Experts of a small language model: 2 picks a token, a softmax router.
Below are experts of layer 7 (counted from 0) of a mixture-of-experts language model. Rows are named gate (a neuron's input weights, with its number), up (a neuron's input weights, with its number), down (a neuron's output weights, with its number) and show model dimensions 120-159. Each number is 128 + 24 x the weight over its row's rms, rounded and kept within 0 to 255. Numbers have three digits each.
Before each expert's rows: "gets" lists some tokens that make up at least twice as much of what it gets as of all text. This comes from a sample of Wikipedia text that the model never trained on. Tokens count by the router's weight.

# expert 5
gets: ".", " and", " as", " a", " or", " other"
gate0:151141107132121125125129191142151097180143062069124132129085126140128130166125112115127186141099126113111136114090151159
up0:083104167146149107132102101123108145114101153140137155158130145169123104104151123147179114125104163116160144135108110119
down0:110148159119161187113055133160179156140112074119111105142158138134151141142125110142124159099111121081111178154155105157
gate1:081144081142143121102119164104114112101101123117109157167109121131100119121168140139121108113103070114136138144092150109
up1:162156118111101139140136125095128127126145109155125118156103100124160091152119143103140140152117181134082130120141163089
down1:106136143110148116115118105121102128135167102136136134102144114126121154088166074117139185158119154098142116171155114119
gate2:096118141140122169160121150142147097117129151110136124155185132133119131171147160124154124111143140154099121119068087088
up2:184136123134154140123095095080106119095134135138112125116178137095114148145133058148109100073185170135134124140102155117
down2:160104130111187155130137155133101173131109121147179161134155133142135121134157087145121142119129130144139115117181148142
gate3:126121090124115107161168155167118131186128115096106108137107115186096108136112142113118163134118133144139108090106132120
up3:154069133149109154124130103088114096130118100091103144153139110100101125147147093115135061145142108117153141115119135109
down3:114095103096137135137134128125128114140147168126111158140160120118103156132117087185098100104129101114137151111093126096
gate4:155168132159126117147111130117124129114127119123086105143121109135099112123100164106120158116122153102130125111152107147
up4:124127121182163142117121094093151117152168138100131144113120117075121139156117128127112110133124123130138146105123141099
down4:135087155131109083134124136143097111137089102130139130116113113143150124171158153148154134134135112105120170142115136090
gate5:073116129111100148111137151156137128140124131088130125144151150133076141154140198167198127102110152079123118158120119154
up5:146122117119151139091090153125151111086126120156122072117115118136114142158147141169077114120116158108136143124134106136
down5:085084097127168115120116150064134074131103152112111070129104132092119116154101170104134127083126118122144094171099154101
gate6:123180145135124123131188123140132106172115104109116160131123140164087087158150120128167109148117086159148093143118095123
up6:138137147120150107116101147068135161108099104120182126133102093141139118083091159190080160096132112137122119158130141132
down6:128124128116154106095125152110158143111144075110078136144127145159157164137140138125156140127127125122132168131055056133
gate7:115125114099114140111113132140177103164084098127097070101109108143069084096164157105164160134130148105112137138110112109
up7:110114147116089112105151154127110127180120103088171150182096136125131165129142134135157154135127098093141090121113190119
down7:145117133128163092119095137118159125116134121145148109089135134158103154124126104145141147134127101148092152169112150135
gate8:120149157139099158112131163116113110164104112106127125133111106107095124131128146075137143122129116139142109098141092133
up8:136100184104125086106160146111085148123091149203143141116122126119152105202131133118154139106127123150089132119155108132
down8:109174099115120124117143140132122112157127139086130116142135136138135139099176104140137100126133126134151144130106196117
gate9:106137130130105134122134153115133135173108109164112155132115121157110108149142123079134138187089100119131115132116117172
up9:114164096090123116131185109156128130162138115134145117163113128110146100167149131105091108160143099150136131122084130139
down9:117123167130172150102160150116147168143124143129169154147115156143158114145203105120175141130115099141133112152176089130
gate10:136109162153124120124130132103170122120112106132125153139132117140061115158163150107145134125133088114087118130094135119
up10:105125150174073137122130152146100104129122103182145126154120161109115094125142133118085126181125073114136099165124096069
down10:126114123126124108132150156108101173175132130123108113154113123130111141143146114113116165122147109100167119102152083128
gate11:103112132128110117160106106183168079108111080092115111124109139135123090137117174085157146161132130103145103143132073148
up11:155130155159087108094149153120146126132135077120133134139140110139116132080088117076084150136126105093108128114116165138
down11:126132183134167163092051097130148116142130119133102119117109111121127095119111148127160157060084146122107136127104129096
gate12:110145170125080134152103117161156108098139098134082111159101146133111116127102152092123090155092152116130142148143139150
up12:155109116092125144112090127109140139059149198135139069124157116113123139103122124126076142095124131172122146136159124096
down12:119130119097134142150130095112108097155131123120115097149126108156131113164131101153123136101125122158123162133164092122
gate13:139129144136100115177106148140164109117148132147120181161150121127092124141155102128086093150137142115103144134102140153
up13:163146163151113112113141126136120134161088145147114127072120129137123111130116128101117136183123131106123127162109096136
down13:134132147074153139127085127151106126150129132107108133098169127097131154110080144134152135125077131116107059103137123131
gate14:150125183137117138174151103124148073147130130066084119142148139142104124113144143150170130125103116118130094134091111148
up14:144113099127136120111139135146088148102151109151132115114123118111143142142159110103107169117144100130097100107155152161
down14:109123145105110135090135155159145148135114112156152144133113136120110127154079162122125153136128108109107126158138121167
gate15:147127133092124099140113132141139103153128107084115119173117132147118127114130104110132120147103150126156150106097119120
up15:102116121147135152143122099144133123134128133137161113132134124146136158159144142118121136119127158137083121134149126083
down15:133089143140055136142163136115107099149157140128119163100102157145106116118112132142128135134158078152139122132163154111

# expert 8
gets: " the", "-", " The", "The", " of", "W"
gate0:120140095093132138082136177166143100170118108109117110139144147148099120145172158116110177154078146105119097066130172128
up0:116135175159132120169093126094115126138108142163142152137121146140129134143132086134176158128120143167071120119139125132
down0:146121164139147150129089169115163087139090097112141075140132119135138107088122120132120173121078151094106172118094099137
gate1:109139115114110114098103177133127133125114128118109146132138127160076145124104154134170126100118086118126111161131150099
up1:164114130121139147122156105161172122140135122135164126125128129123152105125110135172180138097137148171113126132145104096
down1:143128108099173120098146106130120136181124124114102130104140156157130155145130100093147146161086162141107120102149104155
gate2:118138149130116144149139132162108090155099151139111137141156178141113148168148149112146143125140140116097114116106085108
up2:144137112126189106109109104105105103106159143145116134139153117125122165144118058121098142133140105129097127119135139133
down2:151095126117159126153128103149124148146142106100114121131169123126146126120120100154121121136132146159107126160139127167
gate3:150189112091089135167100139136124154119112110118100119151099130146127122129106149144129157144098125114125158137106115124
up3:126092126140129146047172102189086112099140196142131091148131116095124100142135152138140106149141112134173140137172175130
down3:137113118109120100124160108092116104113166138138103159132121130119100141090119150137109073118139115121132127121103135121
gate4:139139107100105104099109137129113123152126107156099122136073130139121082148101197136140107128163131122133135121147094103
up4:166150086109139126108111115151155124151169152135134130128167101109124117123098059124134117152100092166157144118109119140
down4:111140144138116075162137161113119143124140120169162139121140134095135129163193142141094083103169101098138128123115106083
gate5:080152113112125154105139157117112122134117120120122112131118148144112129137095179132157129114132114119110109130116146093
up5:108126096116116114053133141125148123103141114125147098078112099125139111149123109135073095093148147133158167132150136126
down5:084107082177124145096136129108140100123136154091150104171129138128124118135153121134115103076182132125103131162108159130
gate6:160145157105158151104125132110152123128149124097122162123125117109083127165166135114149147172137116164128119143147103145
up6:129133094101115139137153137072181138087135119111138127141105151147147110106156096132102160078126110135107133168151083127
down6:137147095087126116170136149116130152154191106132100150103112160134121147144109136096110084158116106084070106151107072147
gate7:142119091132130135136124148137157120149084111128091116099122100125083096137193191106168169146130136137101128129113122136
up7:140135125150138146120189126099100138188127132088128150168084160145134135135123139131120131131112112116168094082140165195
down7:125135169111138070102124150128107129135103179136154118111086118111135135123146129160138106128091115129094174119114146112
gate8:097142122134126157139129180127120107146143121136107103156113128144126115125134137104169139163077135122095097085115097117
up8:122108175089098089147133092115094168138126121165114152131100139125132148160119158126156110136145107169114123099114105131
down8:149153126127161126116157118126154133140135146143099100122130117144115121161147065167146106145156120119137156147109172119
gate9:114146149091110124142130165079164162179104130160095121115104148117106127109134125104156141132142122123139092151133123114
up9:127097129138143117169152096085122118122163093132114137153122136156149122159151127098118143207128123142134159131118161174
down9:090108163114141134097132118150165130102121151099137087096112104138148109155175116120118162134139110145109114135131128120
gate10:144105140141069116116189153113141124138121116123144148143157128128080105126147110135129123137121080174123124112113138137
up10:111090190170143143151112119143152115095123118140133110137128106133124096110142111142090104129118128127134110154149102081
down10:095099138149111123135128145111112141131155166113114104118112136145097147119154140141120081104168102078124144111118139119
gate11:126146127126138152138105090141162121113108082130118105118157161161127077155122099124128101110096172141102125143105098131
up11:139159110134140111147151132160114104137100077144129124120168126136124097103153162082105139155142104095141138158117100121
down11:127125142111130079116107159153116109147111123141160112112132151123151135132140119110178152102102108075084116104112078161
gate12:094115156089093136106170118162150098100126113127113118142120136158114098132141125099120102114125083129129139109134122129
up12:149167142108145135150129164104119144088142187144101102128122102111118118079099127153122123122163081126140085158125156118
down12:108113111115145118129131165158108111134174094120113125134109129170115142150115152095121124169129107124096162116175124111
gate13:122074131112098106151099145125183134136127089123077155133149116113070114139144150134081094125100138128153135144149150140
up13:171147167139119136113108089149119133158119144126135134128155142168122116126147091109114160158136129120142134097124136102
down13:144114109106119131153115131113126083136121106106170159142137123128114116105098121145130135104132123138115099117141120182
gate14:147083127143124105167138142130158124145114112087125154117152116112116081136151130163117160141111141101120141146105147147
up14:161104100153138111103123129162116132116120127154114109127164144146154133121146111116096134099144124151098122108152122128
down14:147104148088120120060150136151135156108132162136136091156117131137140121149121102150089147100102106113122143121173119123
gate15:131196124122122103110159141102142138145137094103140154167165130152111105124146131084131111150128117118103129103106097129
up15:097150123134163146131142137105113144148110122077176138169119094120135146182110157119167126183093149167114132090135160088
down15:164123106139106115091139137096149105137136143129131141123100145134132168165167124141125144143201069145147136094147188137

# expert 0
gets: " of", " for", " was", "\n\n", " 1", " is"
gate0:185123088132140135115118161123145088140147114122127100153124146146142135154144136123148169140114127087093091102121150143
up0:128122114094139157186114117102087119120085131141146178123114125160108100141104122156126144095122126148127139163116114132
down0:114111094125115165065059130154155121161119078167147096133137159168189119152103129131131145147104163096114110118124138146
gate1:119137096137130141106125162106151108127123099122117119160146096122086112101154127154138085140141057137136140166116147112
up1:168095143140106117139132106132148125159094112100125124131123141140199087117089157103140152124123160160107089144139132106
down1:134143135107094136118123128136141116161128115163190096084124151138154134147167122113115143134138182107132138113132096157
gate2:088118178104129127143123128156138100158089140157115088165151169111125132202157141102117152134120121125086123132100072126
up2:174117096120168119117064145117094130105168128125126127127124115094144132143137102158120112130157100102147123118135150102
down2:133140142104149094128135144173145177180125106109173190156111147120140129162136072129118113148116140163117115195111133141
gate3:137170163104122113117116143119158144138123126093113112131105140157126104120096151135117191163056124105134072094107137139
up3:137084110153104146109133087127089143139116129106123129140124122117159139143157122122149103164117134136145191132120112136
down3:135119148059100088115125142110162106143146129143125149176122148134165134094136111140121093138137126119144103132091129101
gate4:101127111114080104116110129127147112115090112155081142143121116143095122134110146122117136128146119186121123131174116105
up4:171129106134149123147112085113090114119133131130128132102145141137165144133102107098168130143167079162168148105154115100
down4:123115119124143079127128165095138165127132137102112128154122132125150083170153125113151106116183156116103126133124165113
gate5:078107107125065135107137176146127118120147147127074141169115131168084116156095177128182142130141161128136129157125133101
up5:125102119142132097076114125142128126099173127121131135076065119116135134169105134141054065142128142133115122119149141149
down5:108130091134157131106096128110167135127145164130099130150145117132124124132096128118119117085138148142114136161123183113
gate6:128135149115143107140112154128160087153136105127099148134117175109120090137120110096140154165072112142158130145188127112
up6:130171127083136133138158117100103159177075119098128163106113149147122094123091092132090132087103114115112126173173140147
down6:121136127113176131158154114116139154122134077112132169122167115116139115170107107135109129122143134133105123142098103123
gate7:118129110143101110100111117147156112150065064153104130126117110164080084119167150125176147140137134130115103135129121098
up7:132117126101126149145190129094128133145140146088152150156109112127101153121127140102103162141127146120112102108122185152
down7:062107102125150123137143128135077064145093084159149110106108138122099115166169131122132133128129096137127193185100130153
gate8:124155151123117165157129180100092110136145107110093094132130103148113131159109128107120155116098143083088124108116108155
up8:145110135093084148141107086136111161127097128171179132126139148122136138145121138103160095108118095160108123132165106138
down8:125163082153140116119145131137148095149128155090124127141126135123132128133152103162144093125143112159191154106120153137
gate9:098137130100076113129165170143143127190128130115095154142120158149100120117141123112187139137144121104128122157141135129
up9:163108160121174137165143146196123125138161089123092137147115145130148134127118150124116151144091120155121120087096121161
down9:108138135124166139066126170130148162116091133122147156105117127130164131146161138151109140153110129159100115120152094159
gate10:139137127130109102168164120090102094150134133110147151155125112104093082124121134106120128159133069118119127155104146134
up10:141135128167133119081130123148101127104110102164147131158122080080093136144190111120137127157082104122150103142138121122
down10:098124236153145138148135136115089132164110149147121107135143109087100131114117115120144106126140108106130143142164081055
gate11:124149127168131120140089084160158124122148076127125103100135130158094123147104152110131119130132156137109142122110088180
up11:162130138139172117136127125126159111125151090145143092125140135133127152117155148089088150114108153119101141125132139134
down11:109125125133140111117090122123152155095132119109191112099109146127132116105108118109166175114105160153089107158074075131
gate12:077117122128109132113091115130137121170119073166106109162079136129098082126096167093125112159115125121161112171128111131
up12:154090100114096113154127118143155138090165212100121124112193136108106135103131138110106140091153102140074113131153132130
down12:115129153092152132134130115143118138129122142149119130194132100152118157147122088149085106105131127113125158125136105157
gate13:150148128111111113149108139128171101123107128128120152137143151121071119162140124090061102116123114111122119127107139110
up13:150164148182121138141110149118096096160081140170106118104095154107156108157133109127126157141127123105137139134112117075
down13:092120103107126147111101123105152106152153106126194169083120129083149151116142130102115111120138132155107091121142127121
gate14:139118176143122138168139152112122089122083143092104149143151150143092107147125171134117113139114149132181109163122128128
up14:121121122141115112085128161102142124119146125114141114096175108108157148144121095142099118094159104156108109124141137158
down14:064150153098104152125123127152098138117131134167164098158099125124120138155074147156134116135099128127137111128117114151
gate15:129167140084089109115142142146132121127102089117121124174169142159097116114158115107107163127089148092107157093115118126
up15:143154124119133140112144121116116153154124119112149110160122104123171116160116134138115117101104137134090145161122139106
down15:147145133104090129093164159123159127129141118116159158122115147152132090110155136132093133122177114195169154137145134077

# expert 1
gets: " in", " (", "  ", " on", " at", " In"
gate0:149113107115108102133115190176170099165120110110148123152138138125126129144145179132158165178127155135145125132149132130
up0:115111137148151157143112106086103168143136165128127132149142136161129109140144110150126161077110121124094129134119126123
down0:099089077147142169102067146131125155138098134120114122105105127130109106110140142158133164106061111073098167135144116176
gate1:093121074118125140090127144136158091142107144119106133153123111130088097113152128116132121111133078127136126130098146121
up1:133131124129097116119168125138140138134132116127100122140123146133179093131127148092138132113132140165149138169127183120
down1:118120128090077121097095107118096104139097118121147134114140123154119141161118143097150143122139171107129106158147125125
gate2:127125199116099186139127139158148142174088117111094153139138123147120121162131164113122120138155122148110145145108104154
up2:132131081129172105126092141133065096065136131154113119124138099105178153129151092135106136111122123123152096123146138112
down2:148107131155131142165166115145113136177143118089105159128135137129158093154133130151122107098141163122124118130118154154
gate3:118141123128110082143097132132106128164097136120106093112087098154101098144127128137140179168137119102122099137103138126
up3:136078128168130167063122076148060140105107165124124150153119127092121152162154133098176115152149092126144158129149128099
down3:131114102100112107129160113116149089089172132140130200146140090149142144128145122131136083123168121172138134122103146111
gate4:124149112137115108129083136111124095109106127146090075130125138138121097114116141122145116151132125136186161165166138112
up4:147143109111108140137157100164095123125109147112133091092126128166140152124125093122150130129134126180137110161140120119
down4:143139115139103092124131134131115155111130125125135131107102131124126139191131107155148123124143096108111179139128103098
gate5:073113092134104116092127154173107095181098153148098086161084142168129125135120124096158110133155124106135114123121140134
up5:150141123107151119143126135137134126112149055147134125094105122102125140106128134151082123123140126126121166099153106146
down5:113123124150123139129107172082108142136158163098142117108087129122103123095178148142135135069140107139168123113132163133
gate6:148163124123148100114174128098122103150125093108089149147126112130105099132154125113146155172094127137162120156115108101
up6:145168147088139074091117130109107170139139140117119120140101154111139117120075118175084115125082143142163123148189144113
down6:097126112115124151126119163089135166100153121081125180162117148167124121078146118122171143108129112117054089166111063138
gate7:123111126118117152110125132146175145139086093101116084135113123177107117113169138148175120178140132137102137151125120132
up7:103102136115095123140163123113100111177109141086116142179082133138113137115100144166140136129109111118125103108176162106
down7:159117088123119118148089158137169107142134110131167132067096125134157099138121149151153104119159124154112178138098148157
gate8:063116129153100138132117156151082084137148131149091114156160115116110133164116125143143128140116125147133111151143070121
up8:109111123085095164123111106131115167136108150173147133158134125147117146118160108136161116143130090119107141101115112143
down8:109142127119153137119144146114129150124107141118111116126113145127138129128170070176105117142142113157154167129094139151
gate9:104115159091080118125103153111103102171116133149147157115129165166091138096142132105169162159113113107115124124133103147
up9:094085148112100128158166112157104087121158127072133129134134141121175100137113114104131139141101116145117127119074147180
down9:093118157082088125067135121125120099121103110149157132078130145156155125125121155108124183149091134143132143168168139119
gate10:142122147143137128151145134101140106141107126124132159148127132093067077159142104081122127104143059151119095125112124115
up10:104087163152109153103160125147135114130161133161109136160114152116109111139156118083101142151177094156114134134139105146
down10:129114145116176138136136118120122180148122148154165069131139115098068161107132128113110130130126099095119136116142124110
gate11:108110148142119106105117081134162126104133128149110078141120114121107100173150119081141132144117130125097123132127094138
up11:161161173140122097120131127171118135143136126138135078123141111145136141090119159096145153163143107091164148112149129103
down11:113138099106140129136112136110118115118099093153121105146141113107128148122106115101160191076111124109081094141121039156
gate12:082156132102105118116134111152127129106118085152083113173091111155119096120142133100149142142162091074153152107155093165
up12:149151122112146101158120122127129126102168192110141074103179103141148116087131140125095123095130117146106138140172133127
down12:123129128074111110107149162126119074156106106151116089129112107142169114125117109159083132098090146130106128132124125133
gate13:135115125150102096100110131138177128130138106128117137097127120118087140123122120081116104164132120139082156139096144153
up13:177144136122124126144152127148113142154089147155117192094145122112145138135151131119114144145150153105115125111110100123
down13:082134130072164141111114101105102127171137146127158135128133126091142171153126145124111123142060096106125114116124116169
gate14:161131170153102115120148136125145094138107137069108166149163185164128050113147141112143168124127136114124100153088112152
up14:158101101134139147144105121107123149137115114124094118180156140148158123129133122138110149112146089155101083142153144145
down14:110091133110142076073102135145122153095155130118116107132114130053094114152097170188163138144117132124110108150125117133
gate15:122101105110098091141114116123195106137099073115100120159152133124117061128106123072122148149131154114136173129110097127
up15:141127129117211122130151081099113149162103111137121151137136120077146160113106152152123164081102168142071087136109112078
down15:120105120131096146103140137097157088100119139160160133110109136111078119081178146143126128172093129133132100140157158149

# expert 2
gets: "s", "\n\n", " he", "|", "i", "a"
gate0:123133095123141133104101173135177098151115088130139148113137082134132112139153155121124175152088112108131119166122130135
up0:095104175130127132151092108133083140127124110144129137130203167164096113171125103150140136098140112091151140132152137111
down0:134155150102167149107072117144189112134103117115104092103111145145166159140114121155136161087102135150113163135098117134
gate1:105148113099120112124124138124133089102143128142105118148134139133095134138164132132129122114126062140130129110114114117
up1:178130117126111137127160137109152144150139128134093133120106127136166097139126144114121149138148140142149130123129123119
down1:142141138132104109101121135095084086116119117122179131144142137145085102127110152137135158157123180127090158136153119109
gate2:105154164088137109136148125148158109136103116090122123167170138116127114175160141123133138119092152128087116133098087112
up2:173149125102129100108106136088108147092182166132113145092100096114140130179157092113105122157159055147157124129135158119
down2:165108124113123167139152121156154151162133117146134096180113125166135121143137091131117094144151146155122161141109141123
gate3:133082124122130113156120140122136120131101123112113105132111147169141079145143146141132178126126146101108111116112126138
up3:157128107121132156104148102149054105121082200087070163148102134106148106138148108114122114096129095122146151145137150142
down3:116116114059100139113142115098155113108134109183124155160141092144090139127126126138123101133121128123155126141124117091
gate4:129167101125103064122076144075144099114150107169125120106105129137110107153101169113109133139162137119177123119168148120
up4:176136080145091146132143116137142097127154100103088100136139168107114155115082124124150139135130101159150140129129109163
down4:096132148122143099127156137102147146121121143140126117158144158116127139180161129137127113103122084102171116144103139125
gate5:085123098078112102112128172143120078124140125126145135162123130186111106206126129137115130114180136125147113119091128134
up5:142130123111097132127111117162121129126165065097127118116104134157107126130122187173111136136136106146115143105180147125
down5:101113104144149054112119150109121150127153128113116080133142113149106142104100138140166123083150116149135110166138156130
gate6:164128110123106081116164131134162110155131145116119140150104149157099111157146129133107183126145082166156142134128158109
up6:119118117086131104129130174076096176103097146105149159124130134131157117092083121191118150105127128127143121134176132123
down6:144084103120119080156128125154161114126140146089114144133150134103135163113146120147171113156141111123157088132101072141
gate7:159093146109120113096142130148167126147108082157101100101112135124096106122139160097142125148129082115117104141132107146
up7:127125103130092093108187118153085123155124134105142153164119129150108171090125102102104144124103135097092126103119180135
down7:091138154147162112131134134101132119118122110139153108103091159104158112148125102114167151142135061117095156153146128163
gate8:101148102137102157128107167099129108129116090140101103141174111154095129151129135092145135147116136111115130101137083125
up8:104116174112109112110167144121118122121131164159124144144143148143142134142137117151139152137158127140106115161104147108
down8:157118136114159106141168155126111110120132137141096150137135133141116110137134069156131099141112111139138130094140152137
gate9:110186127125105105140085152093129118161128143148100165155104124134094132116150117106176139148121143130106125153141135154
up9:175161133142150091149141140141126154118128119135139142142137121140136138135145158082134127150098116124136120116108141170
down9:094122137148112136130153095131138142108113117115159128122136152147135121152162118161152142136121091114119113150147075137
gate10:155128118129124101128155164117178083152122097116087132150159128124083108124142105102156113162102091136123126130109124118
up10:182156145159130130099115182130124138104138124162099127142074113091095150083162128097118112165127120144167135142103092107
down10:100101153143167132100170156121140122126104122123122087179161086153086104110086095131114117120144162112169142096118109128
gate11:103148111140119155151086091132142119140112112120146127132144109174097096159120155109162102151095154119085149117142080164
up11:100103133165127076143145126168144139094134043082161157104140072124104149104121160102108161105130113095115100107112142127
down11:107117146150139133142085091135145098123099122106155122104116105082126116141134120100143189124091124094107088138112092181
gate12:097105156073122119171097104137135108114103112139091104142107157133115128131114147130129128100158093131159114130176104135
up12:143081142091136122150146143129141123088144172135127099135143104119138078067111110132095116089138111165137134138152124096
down12:122119127116140141116112113141156120130072141135095137150147146127125125146109088127133160097119148157141165178127146125
gate13:139131109132119093103126144138121117137121104121106139129156130075090119120179107079089087175105136120099113075120142126
up13:139078184146112101148135116115127131165102144126125097081097130141130128136123115110142133130134090111107156121102098138
down13:111128100090104131125115140120129110144151132124123142122146115113170129073145153165151150164098153123075077135137144116
gate14:112147179137111120144141127142100106163118114090100130105162174141157111162148143123162150139132123101113110129155135094
up14:129087116148133124111154153170107133138107084108130144124125151116154147096194128103140151099131092109092100125108150165
down14:169107131120129115116111141113129177132112092143117141128123149121132170135099149168138111134106117103102133146129148125
gate15:133150113092124121120162146108128112155137100128132105176131130134135130101135123108158123145103130110116129067099118122
up15:101159110111169110141123122145113125173123114120132123168152133132114159145090145158092159139068146140111125096087096097
down15:130084141158095120134142124102133100118154128134125129100140175148130122129125158170154109111138145155126166117129158136

# expert 10
gets: "\n", ")", "s", " this", " It", " it"
gate0:130130115148172138125113225152115089167145112107132126138118136133125127155128136104120137151119147094107105115151156131
up0:099087162114128168164120112127099103112110132134151148116125106156108119176140069178145157156088118155138123126141117148
down0:158128122153131127117072151152144122100104098152148114108102157140122147148119125157117163151109171119100120134144118166
gate1:084121129096094135106115153147143088119136141140109126168096170127133107118138148120127078100114075160094144131138171154
up1:155110134130107165123123095137161129135157105137131133134139130137218094118098152112146141116116146174139128114153118113
down1:135163145115138114143173113110146130153156111154148127123133184148050115143134107155132122126122124132087111123136109143
gate2:098106160119132155148120168154129100138119152137125122166195135149103142177113176127141142172141126132087119135106091162
up2:150137095114115137116132147121117143133150148104159133111125111071124139165135100144117144173147117079147128116131130117
down2:145100133111140134183197137128128150122104157106167138141107136194166122147097094117130132105127128179109173170119139149
gate3:115124111120148128139117157119131117135100108110128121127102108120115108160090121155133136163068120122121111108114136101
up3:124161125111110168107125088133125124145145182117122143189106121118104145129122126094139109151164123145143172114145111106
down3:154111094142128125123123091146133106159171132127122157126122137180118121135154163120086088074148149180116157143124154125
gate4:144137112149117107103110191118129121088097104141101135125097147133122113153114130125141133129128110145168133162143104101
up4:114095107134119171135109114137114117133101141094141113114142131098140131111114085151165122137089085155113125094140120081
down4:133131145140160146146116156136160151099127114098184127124145125125140113195157154150147134154117118147118121154117132095
gate5:087121129103102142121114158117129091124115127097129138138085133184109129166126150171172144139106124111143119146127119156
up5:130142096108123083104125136162156131114147131146137116115075111142092123124167144109080102124154145164139162155131161116
down5:119127084103134121101127152122103134134151188134119100141111085122137130137126160124092118049123108148130141171101162086
gate6:171134144151124096112117125153127110137125117135118142118140120147122121161148133089127137156108125134149135147146099142
up6:108150178118144128104166117090132158129147115124120137126099135145133135094094091165118173097124104108116108167159137118
down6:148138127103117161103160116136135120113142116130110180116132151154112122106166091123134124135162125139119116152095080161
gate7:138110126139122112101112135194160111121107111144118094111130115144120125105157184109182185147120120134082140120136109107
up7:131133152128123117140197116088133144160118167101132169143093142127086142142120112124120114128103146116098095115146152158
down7:142122121114149081111096141073107129121102076132168097089068147150137108153156169149152114125131109073113127167126122128
gate8:125114119129119136140162193136122091106160132088136111117131134142112118147142130111154126125088134101156091118119110138
up8:113113183077134167176112079130139172143113159173089139134139156082136141145152139116161122115137115169120143097119103129
down8:153158135117169117109115125130117129128149125128121127156151101133132144078161074125117135156137123157167146136109158157
gate9:095136152110085139164118160115123139183136143146096180155134150142109119132146118133128144132108111121162096123144129157
up9:162114114139116104140142138141090144157146124138129103152160137119159106133126127094126119169126147112158123100124140179
down9:102089163137134141078120141134125100088126097149116136134132148124161119130147116141123183143115123124113103143150108104
gate10:104101133104120119170143147115125114151107088122137157114121134125083077148147140141150124133140048122134132179074136110
up10:108099135168096145109118125126099137101166117165133107168114138105160115129114117066084099136155122115136110136094135096
down10:139100137114100154122127175100138116173147125148159081120122104126115141129173125125126141157130126126125133135125084133
gate11:095149159122156134155082081156135113116117092159105113109151103155087114145122126082123097146126118107112117132121096145
up11:156134161121116097107128113150100112116111088144142124118148112142128153100111137162113129119123067127119097144140132127
down11:147151139167148109111111159149118097130126121135168169137099125123109140133111109150150150083106142135099100130121126120
gate12:129143161107120131131110115116146140104129095134106095157101107159091128115117135121118110136113158118165130121167123124
up12:145138122101153143138155120145093114096153145119137104119132162130164100114093132141142117090132078162136140139160157106
down12:129135070120147125138173167096125138168146106152130093139113117138145121135120124126079133110094141128137130113151112134
gate13:131136140105102148104107146125165102142159121122101143104159126144088166149147126103108120138118127113118145097127133135
up13:126173139106111167131120109137127115159101164174140192117146102139134131124112116107115120151125098085144159135098115113
down13:111110116104184182130127141139157103119128146099140203141152140098149122093119165143100166148148150132135114112142120123
gate14:147102181125120103151136131130152114133122122067141164137206150172102109147178118162157154120118156121135131146125122143
up14:147094106117134143103107143108104133136119088114117092154151115143172150138152102133100162119128123154110109123107139152
down14:134124136083104129108135156120124145137145116091134105162153102090106134143064173142101171151124129095108124130146061130
gate15:155151129078107109137144145143113114126145110112167095147160157132142108129134117095153138151119138096138126084087120123
up15:129166168140147086157132119110105132136108139139142123146124167111128121150127163152132143124107096109087101101165165129
down15:118139090133093157131157126090142122153142105172108143112147153112149112113152144123113134162192088145146160104165140092